Below are experts of layer 4 (counted from 0) of a mixture-of-experts language model. Rows are named router (the router's row for the expert), gate (a neuron's input weights, with its number), up (a neuron's input weights, with its number) and show model dimensions 0-255. Each number is 500 + 25 x the weight over its row's rms, rounded and kept within 0 to 999. Numbers have three digits each.
After each expert's rows: a language model's description of what the expert responds to. This comes from a sample of Wikipedia text that the model never trained on.

# expert 3
router:475511526535453439495525522481512489538543475492495519524505505470441550500462483467530490482463481460492550512472518498463516507528487479496461443524500492469497524508485477497521543526514523532539539544482494475500494483531515483507489476506509456528492526500472504463481476493520479503508455536493519533544491504483520482471519514501509491510482509486539486513479461469486482517486503529434457483497496502505475532497489496498520482501509525462482461484546511540522479534476469550465464509495512457507481510520504516507521467543491465572542515517544489485517476484484496484475498531491488520507515520493526474525483552522487511448475503541507489485478505523542532456511460501492502509514482472502484492474557511515504537497481498506494537498494464496485509483501506
gate0:551497494504531517486490482508509471494494519534478501552533499545505528484492527500506477481506459495553477508467482452530480537519487521501524520551535509515475503515486483489526482464507537477480504517467468523497468485504513523468484473489447517532570467498504456455489481472474461489495523499458498470502514479522502457497493518550496481491488514472513546497478499533449505473501450519520530535485516472492487460486514543519489486472529511483492503524505500516506503453523505531482510537480495544544530503535525481497494494523504526508504478527517480455492533449530527489483591476548517504509476518523538515455475551475475514512501519510471520494549492521510512508490474455494498461498507505508532506512488467496516503505503508492521481477493492482481473519524468
up0:487474463498460517487457503522502511546507483487502466497492528518544508459521579459504491485513546500496505491519513499534456469478537504493521502480536517520526495497478541546502494515510480541512482503487490527495453496516510531459537499492504486502498503516488559507446513522504521503500469471524519510502511500513534505489531496499508505526475544513573525493487462525518484496491534517493505519502487511499482506539507520502473510432510486448503552485484504542483486498549501486469530515529493535472502494501503521483524462555481524477470491451532491506497427478531482488500497516535491496454540487497509454499518528524539492490509491501517515528495490487486520507524464539548476540474511469501446507491493524480491485540515516455482474527535499484519501486545501
Description: Place-name and word endings. Place names and geographic words like city, county, rural, local, plus final word pieces such as -ine, -ian, -al (California, Carolina, coral).

# expert 63
router:474517490523517475546475479466532487542467492469515498492458520460524517500487490492470482515494465532509489492486517501478513509534484536520494463491486534481519542520524480512492565487484504501478539485540510492521522464511486516494463485516503481493493472498461518493538497517533502474516505534482515525516513505540486468487501475520529457528487477480532520477539531491467493546495551510460469477480526472507507539536486500509502496545551503527500448568545497495508465500510505483493430531462501506507501524499527549454495514492511472528532521505531522469494481518507465504465492522486467505489535550448513496514473530505498490487491530513490504531544457516546520528473495475457491519463483501465469499510495503473517504491452504522525467516480535489483510529541503
gate0:508477435444476448524478488471527527466525441500521475483467517476485510491536514492509516500500455481479497461490495536579509517518469505489494511543551477488486503515457443487541500462485459528522484540509536538465469481493490501493507499507513495495512471496507502523518503493503497495478553470487508518481555496481472514484476499512480502505511526498474481528502498479460492495512454513505460507464545488542496496511470480516503516525518489518526559482504522490502534507506507543529512484477495493488473477483496505517496505563529487529495514530516508517491472487487505509505517519515484494493467485515545485510491496503527505544514560478493507509528488532490526467477505519455428500466533491470521545516485521495495499470456529449540465500491521485480530489458475
up0:484486541529517527510508505517475505532495493512525412539521522507526500497526546532518505477506515477510474527519502457512464500516525490515539486467503509514555449449526513483487475495525525504554495501502530517518504518536534520536514483495494541486510516520486489511471488570531480521500503538472489523509467525506509539516485514511507483478470506459486533509490474508475482544478512485505495478442511491479475498494464497529542528465501475499503463515483498512476469498470489531540468447511514486521500502487544542484482498521543487501520504486480511477501466482508478512471464476543463489511457507533515477517517499464490497470547497496527505472525525536513510497474514520468489524527495521497467479457509470525503540512543469511549540523513470526530491531525550
Description: Mid-row table separators. Pipe separators inside table rows following percentages or values, especially election county results, plus semicolon dashes and Latin endings like -ensis.

# expert 5
router:482476548473468488509509502522486502534501463510511503488481510463496521495454504483491494494451533500498488515462498470488508515520492439493506513504482502502530469521457489466510536535526485541538514474518462476457492509486524512505472482518498530492520464511443516472489493523507466486473524496515529517544497495499482494468454490439550466507512512483463464487526449515492457546505500533488496506532485488530496497509519508515567480514491509528500510525495483520518486467490477504498497485483518525469497463491503538513470475525516501482543538535464483488483488475535469493516486487511470502504525430482525474525546531495452448428522517511474465507507494514518496496521494524466513519528471498482492523460535494467510500463443512508477456526488468491472515490517540
gate0:502480505507511498592487491507483509521499511470453470500495501478499502514513460484517548544488494521494494492489481484475503516456520486487487502491475528507482491456469492587543505497511548520521496536480459497512459483548532486531505530506504505517537506551487475473524501519457462489491468480513478487465473447495471492525457511490481550512465499495518484492531492528510469523521549495514499494486484472509510505489507467499483532478504467471485472543476461501480490479539466516558500454502508499499452546472499523491544501523464499477473475533472488513475541508487483523486509499548514482483531486487489539547515491476527529459506524464494487447455485532510471502492502526526507494491501499476532508488478502481498454485498488467522478464516488511530495470498507
up0:516515498496499487510511460523479493468498481470500477487472539477471515514493495505524483495496484471485464510527482521469526544450480488495503550526501463487519492469482471433476522520497497474517517490507476484472534475523566471516476497481533492517489501465492464506483506490496510540514490470524490470523543464526512498509496490451493457515489494507471480508542499489527446480515507490487514520510559534523521515495525521484472515469457549521492486526538477499552506519512507494469475482473461520495525493467507495513485524464514481497535471531480542510522490495474523525539565542499492493535499506540485522507533492475507457450499496516540453451518503577485507509497531510483495489534511486455504532485523488492485513454486529490494508538507486546454492538494501
Description: Latinate name endings. Word-final pieces ending personal, place and taxon names, often Latin-style suffixes like -us, -is, -ia, -ensis, e.g. thym-us, Nanoor-avia.

# expert 10
router:504545530506478474471530477494497498511470505485528508492500504474518500531513478534474527534542527441499511449561479512492516537488465516481476497471510491524518505519468488490469480531464452510541475522521476538495522525459491474478501518528504517456506487514494500472466491495520511501499539497501523484493509500461533489470506452513504483480496508525442483538503502517471459462484502455529487493427516453466478490511476491494475464508452489524524480539479514499476521517471510500534546527517483484533514471523562522532479465527502518484472503462470491491490527469502495522507509456498524462526538460514487499497479477456491458527474499482474531537510464516474515525487472511480518542507474532485522518507469542496511482500528480478464482502509505518491455497516461
gate0:481474477495519463486507500498526509509479535462499496496535541510508507456511463493508536448509521506539506534507503550498490464507488526501512513483508501487476494483462516512502474487539500480430489470489491503457546508470501514528496496473519485523532537521480489514463488525530479487453523465537528457466531530508497488486496503495480505523535560498493519500528516545480455514463481462489524504506470504517495504464535462518513459472531550475502473520508524479517507499504475520466524499519475534521507566497489534487487440485541483477487539501447505461503542469506514459477506493508497516493483505535505465543464486468502491488510468503496496454489531495498484484458526497538464463506520513478479565472536458520496479509518487513518472470499548492514484513511503
up0:526464476480524465488493510452536440484504532482501521506442518493467495512536475524503499459491530488477509510493499497526511492532502536504470482498515490514469525493538487494516521489495499480486481509529506487500500493522545556501461492552473531485524529523495517498500525543474475532504468467492510498511499497489467485473468493469490532527490562498480469511488540516549453473523481499458520493483512457472479489525487548498474466473544498528474524490504466529492514514487505505492502538523490448551515490476510539494478487461477436518486489492477509488485480519510506518464518479499485488524492499456463501543499522501511462483482499449497499523518451494480512437494497496514528477485464500463456514503494456470510481492554470532545473500477476455507461518496516
Description: Capitalized word starts. Capitalized opening pieces of names and proper nouns split into several tokens, such as Rot(ten), Hon(olulu), Maj(a), Ab(ierto), often in lists and tables.

# expert 48
router:487490495495516534544473495513477466494480494500516497533521507489503491517499501466466537531505479515515513470510534507518482501533459496489501482542500518491486544477504455492474479505483513508479548507519513534478483506548483519519481484475518477519452510450473515511505504509497538475521528506471531480517482473521476470463456486525506477528497453483482547473525529527459463536490529481498484520494534521463469525551471544544487525504540537495461525527537495493509481498492536474477464528487532528517543476513543499474509511493478461482541490476539471494490519473516457454519498488485487525519526533451517525520507503490459507493487518468470531499534483494499482453500499453482532487518476458459489454535468508501535470519467492539527482533495513520500495508531464
gate0:484531483494495546537523445500558543455515519458483532506521482523512522499472465504507498489499531482502498496512474538498503532526521476515502473482505487507470480465505506540537476494480441503498515504501488476476488501501529476504526482491499433494479514504475478470480495518495521498495520501518470490432471530524466546463481523512529505501478544502533474534516518466491483493508515506478471501492523436498474462487511549501507475500523507531485506515508511544484517507509499509498511476524502495489457564513495441492507409501470524504519519477498535457511502499475504491518517503514504512507476521497462520476468479481539483492478492524483493468537493473493487497503505512496552475520498557491530516505489523515532489578497503506477550498548490481467501464520451
up0:503490479482482522536472484545519478549532506505498523463524536496482506495471497486503502481530484523527529517505473524474496536515527523499520510504486515503496501469492512467477517490492483494511473435506505445510512539533488479500498487501488500505531514487494517518491534515524496548525484475490546519510484502458516515527464485547490463503505452491486503530507544500535470480505512533521503530546513524547513517539498509481509488478501520515492468501533477523501477490447509481541525500459518479531510526488547565480484511496500486471544505524521472510530489449477484521512486576590540485459476481518522522492520480505496474505536472478535517517481525500511504515463484529508496513517506506534456526498498508483557508475482465484535500572482469483507488489529516
Description: Opening brackets and quotes. Opening parentheses and quote marks before glosses, translations or relations, like (Japanese:, (son-in-law), (lunar mansion), and pipes in tables.

# expert 17
router:487502496478507565492502508538525460470489487539519541474487515537537494501541493489474547499502496493480463531508498483492484518478498484510542482473492452501526510500507497518518476463488509509482477512493494502527471512526486490505462508509519487438507476474525490490519451463520536477493533477427471472517493491512500496485461501527494523491503509525508485521490475502473502485519515540542476497487516456492476521508534501487490509473510478540518467510544473521519494544459537491471516532500516505489536489478526489464499474516485501522512453476502465502530540444466468491544485511489555462505509521470538496522500483531517538530565514534479479555518546487515478540476483502493470494474523528534515527509511536532498487474482528504507469471532516445480520465529491
gate0:505501458496471566499484483506518511503512561504529496548475510524534479550485501544483502523530484469433492518510494489499504446506473495501539497515532505500497501496549508520517514522487495559519511508483500511504528517467464478529474479496532483502467488505457531482508527486491491534539489512481508521522551520531476503551516502516539472523487489481515508497544511478510477524530460530496492461517507529522504521490561513537528481447535519537495543492514496476505495508472487474502433490528510505438453572472525518509501511493487476484490534423494537518466502517499482513484495522469498468482486506472529491493496499510469520541504496478495502460513499478467497524493484483490473514489501508536495467492505504472525513472470508498483458490519508513513478464449502
up0:504488451527521538528537535513516501507512553526525476464464521511477495534493492491493517519474546526538458524474510519475503497465498495473492518552531497495504494494521495489504470503508529496495497452526534493554486507493493493516490501478503533492522533489516485499555520472536503487481519464506475537533497474534482514515490554501547471567533533526509503468514483482476512482522510502521517503483472538496484474509502526535459508496497525491513506475556509454489511473519516493473466519530495522457514489488522502507488525491558483493458513507496487488483504517517518523483520531457548517526509440507451509507465519483542530551496460547451479483505518509470487503509462501472519465504532531510514501487457489502509523458528461518501462452507506493541496476520530
Description: Digits in tables. Numeral tokens, especially 0 and digits after spaces, minus signs or pipes in data tables, decimals and years; also table separator rows.

# expert 4
router:468531514467497498528494461484554467477474471525451536478455516536522550477522478503479517529489479514520458507509504488476473525506488538508480485486462485491529518493504502536509541476496529549524539470515513537499532478481467457523501533518511491465524487508510494460529510481544518505546515508451462519524507501532518488459443486537515483467529498455510520482510525491487492477491544493520482504490534443464525517525515471515483541489495496544528459538489495541462464518509536473483478547466501507529525508491523550508494515500499451508514490502518459483487527505503446467512493516503526491521539540463497485533472497510503526539518520540480470501525518522484515509478462484488470483468510466488495502509481494489526491474473486483473474488536514489491514513500482
gate0:451527470515476487524489504483511514519506517509512519481488487494503526479471529516492531494526487508495499514509506522533505520495477473476518494480499503493489515495535550467475503504512472480501523551470486481520505476474512517503491504458518526500505504539446473505531553564518491475526494523499514516523494487454522522559529504469461506524510526505503479513531511508492472512538509497507494486500489538503494498487580502521556499558498529555550462481510468552484467521534488514523461503545473531452485481533501490476479524418485524510473506504481444543542509515454515494514494490533515527499476536513506461504495512495503488485522493502478489486488476512493487483469532464530533493533499487499492418491487479489459467514484481494499495498523521465503470542518480
up0:492531500507554475461491520544522523523554452516525511495525546510510543508505472478525486538503483440552494517467486485534498471487512484472509495535497494495490538508513459481459551492504476499467521476522479474510498526542530515486504489498531513481502489575490504475540458486498513508472485488475487533522532506532488514471522510518511525474491479519509496464520507494485515500484533512485516495491528434455515479535488478513531514504509463521462476558525491500530516481522532518460442512518513517478519519529494467520474486484511480504504498498492510458495495527514554502528518481517496473513497534498527500549522506512451514473520459540483510501465548504516515521508511527528530507459498518502492473521506491554543474517537503494518504493510482484532475507487433
Description: Year first digits. The first three digits of four-digit years, such as 188, 197 and 201, usually after "In", a space or a dash, as in dates and career spans.

# expert 9
router:525516480469489468475478480530521527447493452509479527481457491493507518477481480487473542501513481514433491488499533496517493481507478474466497486530474472486476551525495502543514524485504464544507463534548533508499467446537443461463498538498500511462511533538480506516511495463531542476505494499530478515512485508534480481475495539502490549530533553472532506484461513528497536523532479524519484541523482470506510538489539516496492535488512491522479533482481477532511510478529497529458529496511553504537520483510515514462515517500466492456469454496481469484512513521448532517500475503468463484469479502477489528478532507470516537518530523493521477509497489520493515525485502506509470494479559502545507538498490486517506459501487495501517484485486505485488519518521515
gate0:466532482465494531552507521492479542512497497497496527497465529510516542467504495500465521486518506451493485489457466485541509532545547495477530497531514519473464489487523516486498470555532472506483499486490489468491490525521502493540509468492517516514456505437519513486485585495490503478531491495542515512485528555506485473511506473511490486487507541499497472512495488481490531527480512508474473497540525547512510450485481510488520506522509527482464559477478523505506480521469508454463521499484475489463492516521490497466537465522508493500504501518477509452542491512519507542505560501540518517530505502462527536522526535525519524501494506514506512494550559496476476508488477487521485492467521450444485498521478503480498531472471477483514529524541492521530514488487515
up0:490502484506496505498501500494550484544508503477510500550488531470519497480491559524544507472508545531497488496516482475480480507522515517500504493465510516490505466491522502469498467518509529510502474544499496524507563498516520543492484517457500493466513471494512515497512495527501488491481538471517457454524504498532518501493508543485470527539514537488484531476469542469489514534466499477457535531517483507466521511501483511509506474495487492518499525501459492508470489496526524503502546490485468451491497505508576467487517522483463485511493515499467462506517495469514536515487515442557491537483487482494504547499496477506498522449476504506517494479502509489518471553476490488477518489497549503492434536478430569479505481481494510462517466487500546442519479495542483
Description: Day and small numbers. Standalone numbers, mostly day-of-month after a month name and table values, such as June 24, May 10, scores like 135.

# expert 7
router:489547505527508517491481478442499497531482478486524466534480494457483487508499484498457488525512527475478546491501503509479513518509481532492478492482512505481537477535467484492445483525495464512472486542524504504532511496465492494481499502531473541447547504499528514463478516495487485494483535529510517512504510513459547507510572479508503469477513523541465479531467508527483495484500521459480471462487503474473484507516463525526497487517487473471496554508458506488465484519460501492488516517488479523525474460472518497471530468501512502521481493477453549483496516477491487531533507496497562452509508447486443557535476487487520547505489522500483523504526539496468553548476473472528497512511482506485499509496478531515507466518524514484461524510516500466485503544531494
gate0:543468471477503485449519496537507493517488560531520507528473549510511500497480491467501471531483487474511521516514485465525520530489501478529521538569492528486483475515479498521530462504471471534479483477541488489478508501496515513507515544489494549490482537533505523487486553533527530514548507517514453504562517485553523543510481519476500494465498462476539521509525473478528511521503496483524528525476449536475513538488509486489509494456480499531511502527479486535535480537512456492531499537500501502492498546493507492470496486516516488551503464496500501501481506465514543538486460509471522492475508527497494474528484492465476518477517512501458449504535474494495500485514506517507484465548455516449518487516503508503478484499483512473499515458506477531439485496500537
up0:539553560494502545492500474471478502517486519471535494504524471509514540523517491497534492478491548529482474519489512491542509510537490473509489477482522479516485487521509533484468494492503475477501479536487496528490522478494499451495560493477528516468503461487502464513481560489503486506501491468464462504503493469479515469458549520499511522502490554470510492508477482515510498476489525506489470505485455507518501477479490489488460472514466491558499514526557460513532494475499497516495489540514512476503479492469507482481474497478512498498533496526485460502534488550437478496534520542563470481512501482550552548504516487529490512478515485481489505462515497511534487514505499494510460474496548467536509483542497514517548490528500522501480542533497551492463523542532512
Description: Personal name starts. First piece of a surname or given name, often Asian, Slavic or Scandinavian, in name lists and tables, such as Be in Beihong, Sh, Kir.

# expert 13
router:486490457512540558516520483500492472540521531509465518492474535533522500499491507499494509508466515523519450515490525511531490524486518499527521489460476505538511464496512524501512516531496537494494502483482470468521522477527507477511572452527492461490502456472525447520483497464494481526507521509505540498444471498513486507526495444501516521488471457483514483516543531525486530514477506531513508513500467521501524513452477484525520476521497498542486522500464518505535511530470480506492497505462531510527539529543495527500463487462515464462482473523503527494463530545527450507502486513524503481511499536533478499514507475532530480503558504488503516548543517503548492546544511509504505505493502553542474534513500480492477527470478509519532511502494454506489533534473501
gate0:435474475500490482462494522444483520498483496515521534493505488527474474522511515491512500552475511505493499463485528509484504493508520475538514450465495535513480522531527505507474522499487472537537513475514518517452455497452478559536505509478517531525506514518515495478477517529522516495543498487566501555462470507510491478490522478517482500520561476529512513492545520479508491502542485495525486502486492501534478525530487485478499493476500508492496482479512503517502477490493470511492498503494504503506525464483476495486516492517446478533521483514524486488525497539478479497514523452445492546553508510446457522521539522519451528509499478490524499523513513488556463484494460466557544502492506508509473497511456474535514539467488560477498497472462504505490505453487490
up0:556474464549540497458453485510511500473462487502498542521478461499468482468481456504487498476481495475470503511517493482501485517520542493536503506541522526466495463512540543510537481504497511514513489487539462496547498509509485456457514513480409519481489518478488480498517509497529499549519502536527473491516480523479457512544518564481524487520474529512468495520529527504487480480471502469500508507465474493513515477462490521467526500443515509502475530497513496472497503480497499485471502564495493489501496519458504530491491492464496499436509505526478488492497482483568498493517513492491497518507532501512492512451459494474502557516492482496530487551484518509505522493468504443509482435495490508547493493503502516469491494505506519487482490472460506457499505538509502
Description: Past participles and verbs. Past-tense verbs and participles after was, to or a subject, such as played, released, held, achieved, operated.

# expert 38
router:488490508530533538531493452472507500521478505504525488490471513461495477534509537471472475463499528522494513516461549482493488522530466527516491483492494515519508487526542485509480518529509501507472481488482514460491508514533508517524486494469529480483471470458522533505535498541482471486539506538535528504472506506511482516490523486515511449542544446483525512476519540502495463554478518505501448512517536511526505512533476497478543533502513514518495468520545512462494477529502525454479514512522515545538497490501475521486506516495473508487509544527503509505508505538521481453456523491512475504444500519474494469523515531500529478505517524511460526541528508519521550482504499464515528498531494507521469459532496508465540550499478532498544460521456525476510526506536540
gate0:503455495486519473502508542543498525501491524506496491511514509520489503492466497480456480547458447544477533481472510445524510536468506465493506515498505511502467531511484495502483520503502464477472507505584500498485448531489528489506433511471493526482551511500490528527490494471479475507492508483501513487528502505521485505513518471530539527523509472515543471478493462478459525496544506532501491454493515536505538494533458495482544547498476488534541501524529505463490507573536480520473518494483487480526496517521498526541486501527528554495497494491497496520533505514497509496503494480515524479550510507499471519493499544491499525509502499497462470492479516472486509500546511518496443562540497544472501503517458520484467501446489521515497467475495491494526488522471530
up0:488486512493498510509488516532547471489473474465524514524510535475480476470506516502479536484538519485480465523540475513491492520476520585510508467530502467477487532491505502488482522484505502472505501484491513561511542457463492492519510445464506517465478505529499529480527498513495514482449525478480506520500521516489544521511477480508499482486492513492495507466483504531466500495479506494483497521468510526518505553459492483472479500479539531528482517478528515510466484499499492498534560459491478503482481532468493482496532464496533506465560508493580545530514482473506521535491522493492503518535555518492512495493524461537515435505498472497493475516462512510472526525499486544494503508534501414535482520500500529463523484490482492483517490516463467504487508541522490
Description: Punctuation after names. Commas, semicolons and pipes right after a name or item, especially surname commas in bibliographies, list separators and table cells.

# expert 37
router:475533468470454488500506471519504490499495512519475501490535527534518493511500489472554509528484512491478486490498486496480511517505553469530508497507519464507515509536488495475531518533513509473516436496485472460472517494484476523523507468493468479528463484478545448449491495469499516480482484507461467546504499489504474474480486521523482519472462501493486444492472471469516554481506488510530508491537524491517483479464526486486495519499509498504447492499492500520520506531527499513556526518510477478448477548494508490500513470477526532531506495500544476492516506479542466496535498501554555491523423524546543477530519504511543506478518524526489487509495534514502511485489465527521489532500490542504553526496521493536500555477514508517507531467528453498478514481464514
gate0:478459448483534523572468534509516490529453540494430495467495492457500501520475483441460471497481486508494536491481481519483494516497549510530516484525518505538470528544541496506479488521494463528505479512486454473482496458523496521505477499473529526481520505491485553494507492499465482512487538494501492486504481517512510480489477448481493531488518522496515498457472513461508564482455486514506519469482485520468537484516500462499509430550492487508491515514494511526482487515512454463476491487487513519466504524481466492487544503494465533456515531485554537510485500467462514498510533494495496478499510510467527486493465501495503517528474486497504500502533492473488463472504500513461491493530496488497489521509509498505481550477497485528445475495459515516496494485538436
up0:480499463514459493456508496501527468473462499499553532483502535508519454522485531519490518511506468516480448523487487477525545471489469478471488513509494526481508500452497549522526496492537549500489483500558512510509464463503511512471509485514442490527531500548474500437470497525482511490491512462545519488482516559535532495498502521505545544521466485512474469520505495504497506567493530446488498490486512467508491473493476495524472548437519520500513451510548498501477461533526500514491489513518526539489463517496484521483454450502510474541472509491508480505469482498530518490496510483509498533474497468519494517529504482481493525489466490515475484521498478524483496532503557505517501498460540499511513502508482478475504454486510490466495515529531483453528487507485515
Description: Plain common nouns. Common nouns heading a noun phrase after the or his in running prose, such as years, members, instances, fact, group.

# expert 23
router:529498504535499490506520511479462472445469481530499442506546507520481508534516474517455511505468480455544536510493503507479549532513483503495545465530462547483531468524486504495495469429527546498511515528495486505474518514523532515507496511538515471504542541491488472492492516456499470521484532524487449524487519485497518491492480468500521480482538482482531533505480539506488491495487524532480523508502483532494491519517499481481499544490518519501470477495458512529494513507515477523505522510511512498499506537544494518464463511523531475541539468551469508483485528469518498518484522539505526502552519477466438521494517475514492549541456526522473451503527511523476514488488491489492479457465481467511469509482490482512473514511453523483475501519522536489485515466523478
gate0:500529487472502521511491513498534519463472494533535512523463482465512523494538511509531487565525456519520488529522518495486525499522523523522497513506505507481490493473525498503569475514530500517477468557521486511489470452491489466490491502508518494451457548475503496474504488473526468473476454488482506524481525474491470473513471465473485467510491486511518498465532473523524546527503516496524516533557467469531492470480547528504515481483527517525479516520533496499504479485499486475548418449529464493523500516515498461499524498457483484489484499533547531498519500464530522482509492482500548490512520493495526483498476452518459495474474441512497479487491488457493504490470485485512462507525470500512535493498533464459463506493498463532494513514475497515476545486515497
up0:461498504506499518498526505507490516513431470500515519486476472456457497524505511514490514516550459506488466521512469499525467463497526552512494525496519482510482482537535509478484467483471490492499524551536554532466489524522477502468517474500513505458524556462455504479498499501512479510533502559544519532477514511452520494488470465499483451524537496507522493482526529515522506445532535503467549485545506473481516482501532462492511522503509561482513517452500527517500513458495524478537526519508489513489496474517526509471486478483521504484480477486533517533490534497455490481509507434482485526479488501477467502492502460512484466509484508504477475482497525483495498508455564533495521458484481501470538501463510482493478529482477467490489476506506505517498515545487477
Description: Subject pronouns. Subject pronouns he, it, she, they starting a clause, often after relative words or nouns like a post, a position.

# expert 29
router:473451552482485509488501506543532484524504453458520488507504483482452521511478491503480514504481495486467519490504528504476525524543495454443483526519496501506486487508488488476506538527554467544493546530505497494489507516495492500519459480503521499482552503479507530485468497509495510485468523495499519488536464500518501465482554462464493484483531533505495521478524498479464461535478480557475490530529472453524496483545472521532490474491486493533492530513484467495498486468490479522462482515496450516505512489467473504465481482486507498515518530534477530498513533497517477500492503473500514506538492470495483511463485461519453447468541519494467475542537508485495514450483477481532490540517505468468546484464517479456516473465455525512489475493511506507464529545532515
gate0:478510473498487506515480503454458516461502499502516508518537532484507506460512549474503488453447501511475499486487511495562531536473468485501568503476489496504502499521486477531475461501462528464497486513524469505528512497493519494535525491521513483525488560511463529485502482444538485508500465524513498498480491496520504478502512493488547479520536494503524533484522466485526484502484493464476484433472532487471500478529472550511467552512519515449508539459494496526508487498494492480516507462519526461540540498537515500501483462501507492537524511502536550507464483514504472473543470475492484496507494500474509490517551489485495495528465526510497477529469546468501494459509487507461484524441509495455509485536503529523528469543521473478487484452477526499521491487495502
up0:493510511481515483521527531503509503525508498502521518492509512557520528475540523533460483466484532493500493493479476481517497524468482497539486518470464489503514486525467490513442482501520497478493558502516492558476519528503526521515452488503495516480485499464497523488487438512538506494535481516528496452497443540508501487514481473495500524491510463522475507527518452515484477478487511474510524488453544542485480506473489537539524486487469518525471477438520503554479514498478512497480514487518509477557531440508511537511486514500504503494538497473455494479488461535512473479485481469492517476531514486511495512511479533490500488547509491491512488485505510469516460504500449450486559503516468496447474499511531474481492461491470487511492486503454554491546494517542530
Description: Mid-name vowel pieces. Short vowel-final pieces inside or ending proper names and words, mostly i, a, o, ki, li, ra, as in Leon-i, Mazow-i-ecka.

# expert 42
router:455491499490521529516483455509486480498501544492467526528537487549469498463510478528512510526473473517524477520514489498513513518467529513524489516509488514514501506490494519512451532531524515510497462508485482451532499484506542480523559481532507454443494539497499471516495447471514483492479558484494495528466521505511537490508478450500485532474441520469505484515498510545520542468507514465506503520499465521474510508465493503534514502472490486514482537497481526493527492547461512500521525518476490489481513539507507522509480489501555497480518466550512539507485507503535518496529484507504541499522491521549505476532492462502537494535508462525481477548524541520535500515490457529474537517494461529530534514500544492542497523465485501511504506465513478532470517508444523
gate0:469467445522526497474479504483507463455517519478532535506476484497496473481496436463526503494528498511511523478499502522517518496526465510477503523531536508502475512545512479471517502533555494490497508505477554484510463510531462533496508522499494475488547515481507510456501545487467506505468537465526468530496463510454528480506518536520514509493519492475532496485488523521504501500518539512553480462511444487503528486485537541477499483514484465499504455525479510504515489527502477501511488481477511528539503482457480487495509505529478507558459487462469463478542510509507466525505515488521492471489499522514449490527538461522525492515519435493465497538505482455516525479508481499486491485531533460500518473465448509518508534468474516500505465530507472497481481463517452
up0:541489513487491512543484512558498512539524495474495522465538484500480498500536503518492525476501471526488535478527507472489522531528513460502499529550447546524521522515508492498499514473484534523541498511516493520468504493450491510498472536500499459535471541484504529485536528495475463526524498487493482476537487503477535483558484507493564491503496484499445483511532512491511515535511499538488526512510523486465492512488493529471535538480520519530500528517499493496511512517531496506525534525485483536533519492499509508441500515519482490546513531512543485553522494524501490501477527468449519529470510454437473520536485493516493526502492536505494504486532517537482482444491460498499485459483493558482507479487469529498488547483505529513465491468467481494518474446506516
Description: Verb stems after to. Verb roots and word pieces in infinitive or predicate slots, such as prevent, know, kill, re-shoot, hack, demolish, usually after to or was.

# expert 53
router:468497556467531543454501465550519452466477482517530531476472521544525527493527490508528477522497513518503483496522533523459500511509466478546477513490466507493519545494484460484539525509502526551503536488542492507497498509509500469478473499515538484531485478520506487507522492479499497485555504519527526554496497536508521480501466472516523493501531466493462509497528528498506479480515548517543478470475489495514466493528532533473450501505481466482554492533533493497498472557500478512485537523486472505536514485497538547532470458524495484506535462489539473524555500491497513479530487460489520519521546504479477523532482506525522548499461523498505511477494474515520525488475509495500463481473472506459497495506510533510489475479476517515485473486505512498474494443505475
gate0:473475525489515480506498460468457489574514530497494506493524521533520452478466488499478486483498477507482551512530483518486490526529470499488463475508470486541515534480504531486506513540526516497461453543498472506528519469504502495518506520551460516531460469475492517484472469493459454491502474489512496499486507519497476494542478484486485494525440481419501475516490501527482550495522505529526462479532541519471509484535505472487508484508491462471509545522506475484530516515479460501494476482507517502476504507465467515466531487481503471491478482520498482480481491494489461540499481455502528439521444495525531530510558463503520495486477499505522525477518487512512515475518500473469503469522495505460486500526462508476547486534510455522528509487508485502506493508469551
up0:538499494493539436508534492490485537494508470486499498459473543506487506496507512489506486529471508504524528540479491493495506502529490518552527528485502510484496487511529525512444519535511457506488525492528496514529511471494459514516508504452515495477517519516486498496527498469504521495483504539457523507520442507530498549524482497499486493497524495486523470475528479480531514512489528485498504516477511492521529502532523424487486489534504504514510432505575495506486475461495491479540497443475500540510508560515508488515528480519510512471533495464535477505542512514505521504504487507480516504490491498482457523508477584476464493466549524514473455495518513515510514517530499493489512528495522475514459537542494506495509533474538490458500488530503507501557488560459466
Description: Table header words. Column headers and field labels in tables and infoboxes, such as Pos, Votes, Total, Date, Number, plus superscript ^{ in km².

# expert 2
router:470495473528529551499527505504516488484537535502449497486501512539491452507503505513482475482502477491513457524492520511513495525464494526548505507479496515541527496524511522496482536491454533482439528460526505472495519481531487486538514457483504475499508465479523477534489493497470477520498499508539483513478503551526472479557501488492479495501494463476512485465511516510475519544501505564503482499522464536511549485478468486515481520536539546521476496501469514490539490531492518488526539524501479509478555496534466517444454499467466487508504499539525535510457505503535488469479464496495492508521477523484507502507496474518499478522464531491507474524547551471505499514491530470505489458491539508552477543526483490500458460491479508526544502533484500481505521492517535
gate0:430527492501469488491471494510511545511472449499506491457490479462534502490503514510466514483473493489533494518498469475524512496512507493556529478550482511485498470494492489444516507499447506507512539489499517491534509531546475497517462511497465502534505510478469480536462498491506491480506530498524494480469502502496506517493501468541495476485489540544470501481525489522441486510469486498468467455499508496554526489494501518496464507457497491499468534523518494524454501527493434496522488549519481525505528511457502517524536479500486537457520526496450529510488474495513521474515492522426490523484487474533485465530500531497476486505483507518502513516489449493477558547510491493505539497521473468481509517519520483464517464462527447485518491496507463499529527476478529
up0:532490493511506479508470501481493500476523526488502519512478480531484496495518524495476489517498493461523457508499487548532486469461488504507522513506511494488482535497504488535511478522522483481519490460499489458530473495447532538457558551483493512474522523533515470481539506482531482497480526504544527508528508530537488498543466464505477485531526477540509509535507551464524525507506488462504481523507526480488496501472505483518502535524479546496534478483467491472550474495494517506488463462501510526507482476507465496464447486484514466459491482511494483534503549507514520501499502499493514547511510554458524505542534507542522499505468518488524475497537529485435450481460508476496460513497518484475503451544486523466475467510471522484522478493519510535512488553523450
Description: Auxiliary and copular verbs. Forms of be and have plus modals right after a subject noun or pronoun, such as was, is, has been, would, became.